python train.py --n_layer=14 --d_model=128 --n_experts=128 --experts_per_token=2 --d_expert=32 --d_shared_expert=64 --activation="swiglu" --moe_layers=[2, 3, 4, 5, 6, 7, 8, 9, 10, 11, 12, 13] --router_score="sigmoid" --normalize_top_k=true --routed_scale=1.0 --balance_loss=0.00117 --balance_bias=true --router_bias=true --n_groups=4 --groups_per_token=3 --init_std_router=0.0208 --lr_router=0.00376 --vocab_size=8192 --norm="rmsnorm" --norm_eps=1e-07 --tie_embeddings=true --optimizer="adamw" --lr=0.00371 --beta1=0.9 --beta2=0.98 --grad_clip=1.0 --batch_tokens=131072 --seq_len=512 --train_tokens=676100000 --steps=5159 --dataset="wikipedia_en"
Below are experts of layer 10 (counted from 0) of a mixture-of-experts language model. Rows are named router (the router's row for the expert), gate (a neuron's input weights, with its number), up (a neuron's input weights, with its number) and show model dimensions 0-127. Each number is 200 + 40 x the weight over its row's rms, rounded and kept within 0 to 999.
After each expert's rows: a language model's description of what the expert responds to; "comes after" lists some tokens at least twice as common just before its tokens as in all text. This comes from a sample of Wikipedia text that the model never trained on. Tokens count by the router's weight.

# expert 54
router,175,262,162,291,315,217,207,191,178,212,218,227,190,232,204,200,194,171,169,218,264,193,199,234,216,197,205,183,151,133,250,210,216,216,256,233,180,133,245,270,185,192,170,174,135,146,148,154,170,180,187,284,216,199,234,188,131,263,131,190,142,187,210,187,207,246,137,155,194,231,195,215,179,177,179,240,194,142,107,197,204,158,216,187,223,213,268,127,196,273,225,223,187,234,215,161,219,244,188,159,175,186,140,147,222,211,116,176,180,230,183,206,199,264,202,127,137,221,264,238,146,155,204,176,212,182,248,148
gate0,201,243,200,210,237,246,117,169,191,188,163,186,202,170,161,296,245,224,213,136,174,231,196,212,211,181,266,188,116,281,195,152,150,219,214,184,262,155,216,186,212,203,283,190,187,242,139,148,164,175,162,223,147,212,218,88,142,224,152,168,249,214,250,195,217,195,137,234,142,168,221,191,153,213,171,163,190,224,246,239,104,222,226,163,232,193,176,213,233,162,174,133,216,229,185,228,202,198,236,195,228,187,132,149,273,277,208,221,249,133,224,207,217,116,138,217,202,231,206,205,187,174,201,251,249,190,232,184
up0,223,141,177,206,184,162,264,132,170,170,180,167,161,210,256,99,190,182,229,195,225,219,151,181,173,205,177,146,209,197,202,219,248,158,176,175,276,173,219,200,180,223,192,202,188,240,270,176,152,160,254,150,261,195,188,265,215,164,258,195,174,209,211,171,176,170,238,167,198,208,136,168,243,234,177,138,184,135,179,139,307,190,156,221,212,181,178,211,148,214,211,179,113,166,189,179,242,62,247,214,176,175,138,184,198,169,172,183,164,169,226,179,219,187,223,240,227,224,217,203,205,122,172,212,104,170,294,210
What it handles: Country codes, table spaces
comes after: " |", ";", " N", " S", " W", " T"

# expert 20
router,193,224,138,215,191,173,207,200,150,223,217,204,246,186,235,200,220,181,183,229,237,211,183,234,208,146,191,139,221,217,220,211,144,242,212,201,197,140,276,257,192,143,188,138,108,85,158,153,119,135,182,211,159,184,188,147,195,228,119,251,127,131,161,183,256,189,198,154,129,212,214,228,178,185,208,189,186,117,180,210,165,195,229,165,229,202,246,235,157,184,256,207,162,198,208,172,259,178,240,165,165,153,146,156,215,195,110,118,188,264,180,194,172,233,220,184,137,181,187,249,233,135,199,187,254,229,236,162
gate0,230,207,198,134,261,224,242,229,146,208,202,224,199,211,252,113,309,102,203,246,198,160,227,179,209,152,249,142,239,113,239,202,197,150,215,198,147,170,198,173,201,236,204,134,230,246,255,180,223,154,177,211,219,273,227,207,207,120,201,204,222,210,153,199,209,171,166,177,177,210,158,137,216,192,179,226,114,263,184,231,165,193,226,246,161,125,132,239,216,198,240,302,195,207,185,162,211,125,216,207,148,179,169,153,227,196,185,200,136,255,154,236,241,165,194,150,224,238,214,179,188,192,240,195,194,158,246,144
up0,226,252,183,180,259,211,244,191,177,248,252,181,109,190,273,167,226,172,216,215,179,171,204,205,216,157,213,129,217,235,198,211,209,185,245,254,173,201,140,201,170,167,217,180,196,221,191,157,190,213,201,217,186,250,215,234,273,167,251,198,211,141,157,187,198,180,161,216,234,219,184,182,273,172,287,216,133,236,186,188,213,184,193,135,223,241,185,241,166,158,197,281,264,142,215,153,232,158,307,242,204,179,244,150,170,247,142,218,152,205,232,214,240,205,269,229,172,253,167,259,276,150,169,281,211,154,250,107
What it handles: Digits in numbers
comes after: ".", "0", "5", "3", "8", ","

# expert 56
router,193,249,172,294,274,217,192,156,221,192,172,210,208,234,255,222,196,168,205,158,272,97,186,234,145,195,187,197,208,167,239,283,186,240,275,206,169,137,198,205,191,204,148,208,137,172,147,181,204,222,123,272,151,213,230,230,187,205,167,287,145,199,279,214,192,234,171,201,144,231,187,198,193,153,210,169,196,174,189,191,207,174,207,200,243,200,210,210,158,289,199,212,197,281,213,149,240,204,152,223,111,120,161,99,191,241,129,197,180,224,205,185,173,205,195,203,134,195,249,263,193,193,203,175,203,191,213,129
gate0,170,220,166,282,178,246,164,251,164,222,187,160,159,260,203,248,258,206,243,171,149,183,245,262,226,221,180,171,250,187,242,126,188,172,166,234,180,171,224,208,238,198,165,248,147,255,107,164,181,200,184,266,201,168,149,163,173,187,195,180,194,201,153,246,156,192,215,112,158,233,187,120,289,237,225,210,258,194,239,242,218,202,256,176,198,225,141,178,208,232,157,226,178,153,165,242,236,119,217,266,115,239,160,195,190,175,271,158,197,184,255,139,238,183,122,192,128,208,217,222,223,187,237,183,204,217,217,172
up0,231,194,257,174,278,213,161,205,216,187,145,198,221,161,188,184,185,192,151,228,251,250,174,212,158,209,173,232,187,230,127,199,184,159,186,200,230,285,181,280,181,182,203,160,187,143,219,187,102,231,201,119,148,221,231,197,190,175,235,152,206,188,178,237,248,192,201,162,184,156,258,226,149,220,247,236,260,175,132,232,123,164,156,147,144,228,262,294,183,162,185,231,252,242,260,152,224,268,212,128,233,199,277,183,228,242,201,175,248,169,202,172,203,175,241,155,265,247,159,175,184,264,159,174,187,201,236,242
What it handles: Space before years
comes after: " in", ",", " March", " June", " January", " May"

# expert 8
router,206,217,130,256,233,210,218,162,187,195,185,233,238,257,175,177,250,208,176,244,265,194,203,246,155,170,202,208,146,215,261,230,213,233,255,180,200,109,231,187,194,172,176,137,182,142,185,162,170,226,169,190,193,242,227,190,121,249,142,259,73,201,252,222,231,277,210,194,191,300,187,220,173,186,202,204,197,139,152,187,200,168,231,151,234,226,260,192,159,223,182,199,258,257,219,215,225,161,151,169,160,131,163,131,159,198,127,197,166,224,201,148,163,243,198,204,126,240,242,249,177,165,203,130,186,240,201,154
gate16,198,216,244,188,234,161,207,224,119,221,246,266,211,265,144,183,244,141,144,213,155,195,203,191,190,149,272,198,225,211,260,236,199,289,260,240,272,185,212,222,160,221,212,202,214,215,190,165,163,258,198,105,230,195,223,240,170,198,184,177,248,120,269,188,209,172,267,237,206,189,197,180,116,207,200,186,196,180,207,136,180,226,255,187,182,208,246,210,206,235,101,179,158,250,254,222,234,141,213,120,240,177,173,105,307,179,184,241,189,244,193,218,148,225,160,170,148,195,217,203,168,186,196,163,163,197,194,173
up16,160,201,171,290,195,245,198,135,259,183,136,173,171,156,170,243,176,214,218,177,210,215,211,212,220,150,184,227,133,144,114,145,192,170,163,101,196,206,202,191,192,210,217,173,170,198,234,183,333,221,180,201,210,212,154,311,237,226,147,153,203,215,195,199,143,217,219,197,159,207,195,284,246,245,245,261,209,213,188,224,184,192,173,207,232,168,212,152,317,170,143,298,190,175,150,191,181,229,216,208,220,159,170,236,249,125,269,175,290,162,175,184,213,195,173,207,189,201,186,189,185,205,187,207,228,203,187,170
What it handles: Space before numbers
comes after: "|", " |", " the", "-", ":", "The"

# expert 24
router,195,241,149,276,241,183,160,196,164,203,189,207,180,214,220,245,198,173,152,258,234,220,226,212,188,150,192,146,155,154,276,215,136,242,251,237,173,125,256,235,134,198,216,164,151,162,226,118,157,183,156,252,171,168,228,181,176,221,183,241,169,153,180,197,245,192,225,155,143,287,207,204,124,149,202,209,204,157,177,215,156,229,205,182,246,267,215,233,205,205,186,188,186,194,167,148,269,177,196,226,144,122,214,145,164,212,136,145,223,242,211,153,224,228,238,197,123,251,255,298,177,161,187,180,226,256,248,160
gate0,190,195,281,73,187,239,228,178,235,209,165,195,178,255,213,130,247,227,215,194,220,193,207,188,136,168,227,235,136,195,256,192,184,265,240,252,212,223,272,141,155,207,211,158,205,205,128,230,214,223,152,249,187,270,195,209,208,207,180,225,168,285,237,241,226,260,125,173,139,127,271,250,230,230,219,175,209,174,148,197,190,226,179,148,154,256,195,221,204,180,228,293,184,197,142,143,140,225,175,185,232,214,248,180,172,211,158,157,183,185,99,187,200,189,177,162,238,207,217,259,185,240,210,136,227,184,201,189
up0,172,204,197,212,175,216,137,209,192,140,217,167,173,185,255,244,177,272,192,236,147,213,229,153,145,204,250,205,151,195,186,165,94,163,134,155,189,239,189,141,196,179,222,246,153,200,227,187,229,167,187,214,236,161,156,213,218,204,202,203,176,255,189,244,231,201,178,211,236,228,211,163,235,140,199,243,191,258,197,98,276,229,189,196,143,232,155,157,188,210,256,220,213,199,263,226,210,187,228,201,214,356,195,173,183,118,167,244,234,238,180,227,218,191,231,180,263,197,303,247,149,208,202,258,241,269,177,232
What it handles: Year digits
comes after: "9", "0", "8", "7", "″", " (#"

# expert 10
router,121,258,171,249,195,217,253,187,139,208,220,188,210,181,231,199,188,144,189,207,220,135,128,221,209,172,167,184,167,185,288,248,215,269,282,243,219,152,237,238,160,154,244,164,154,194,216,184,172,224,175,210,137,259,228,194,173,283,147,240,133,218,187,202,258,256,216,203,146,243,160,205,220,216,232,191,190,161,137,204,165,130,240,171,317,230,234,242,167,211,238,190,198,265,184,175,221,233,154,190,118,137,125,208,182,194,180,152,220,240,207,186,198,202,216,170,125,196,213,256,179,151,221,232,242,219,202,143
gate0,175,206,192,231,170,114,234,169,246,248,235,161,283,208,245,191,171,204,209,143,243,204,198,164,174,212,113,190,228,168,356,182,178,216,198,146,168,210,186,244,228,170,206,228,187,272,171,174,210,177,188,275,211,246,277,214,202,220,192,121,214,223,170,267,212,158,244,211,200,204,196,183,257,226,163,177,254,283,281,250,180,158,241,205,140,152,217,168,223,156,172,182,190,202,200,236,186,261,173,162,213,221,187,179,158,176,95,176,216,223,236,183,282,192,152,171,178,165,185,178,220,218,144,186,244,204,247,183
up0,200,234,164,195,197,168,218,243,148,218,143,254,108,224,169,201,205,142,205,178,152,187,200,127,175,128,221,171,231,193,104,257,232,231,172,205,182,212,198,213,230,279,146,135,242,287,173,230,198,188,182,211,163,243,215,235,154,182,197,180,197,224,215,186,143,198,201,189,187,190,192,221,241,214,171,138,192,184,191,173,295,209,208,176,141,186,254,202,181,256,173,199,201,148,207,184,259,71,229,119,139,197,221,207,242,219,226,143,195,124,204,189,184,191,224,172,258,218,276,251,223,243,296,241,176,232,244,190
What it handles: Table cells, math pieces
comes after: " |", ";", " /", " Chal", " Slo", "|---|"

# expert 51
router,180,243,246,240,288,220,202,188,145,205,193,214,214,228,238,217,159,204,190,192,221,205,170,158,137,124,213,234,130,254,244,235,105,221,221,198,190,153,270,262,180,181,143,201,186,122,151,176,163,168,175,239,146,204,191,184,194,212,126,253,146,161,227,192,196,212,192,198,191,223,252,209,149,187,202,195,201,115,187,244,174,102,175,178,259,235,282,205,149,191,174,243,171,207,241,168,249,229,201,182,166,98,139,171,206,215,139,134,231,209,165,174,182,267,227,166,156,213,215,204,172,155,231,110,189,209,231,164
gate0,189,199,207,233,206,202,220,231,143,239,232,265,278,196,202,219,146,255,169,259,187,194,198,155,147,160,274,196,187,236,185,175,203,183,170,161,136,153,246,249,195,258,107,180,186,256,159,197,172,224,138,232,235,236,135,232,163,200,175,175,231,136,291,169,183,179,226,195,149,234,182,186,163,176,165,142,270,84,190,177,175,172,232,192,249,132,211,146,200,228,152,228,217,165,253,205,207,202,178,235,182,197,108,244,230,150,162,201,229,198,175,194,176,253,152,202,125,169,235,215,208,254,230,118,227,147,190,202
up0,155,200,165,218,181,227,181,184,185,235,238,205,125,151,175,168,197,162,198,250,206,133,176,252,268,213,136,235,212,127,214,258,210,195,190,202,203,221,164,242,160,139,209,165,202,183,211,227,240,170,291,200,140,164,201,152,272,231,202,180,200,190,131,178,214,193,257,170,238,201,259,196,243,247,258,224,164,262,186,215,179,253,239,222,164,215,227,247,237,185,208,131,147,206,168,240,228,128,172,182,222,160,314,168,225,190,212,220,224,198,211,208,193,146,266,202,176,149,204,250,122,150,137,297,258,258,256,180
What it handles: Digits and counts
comes after: " ", "1", "2", "3", "4", " ("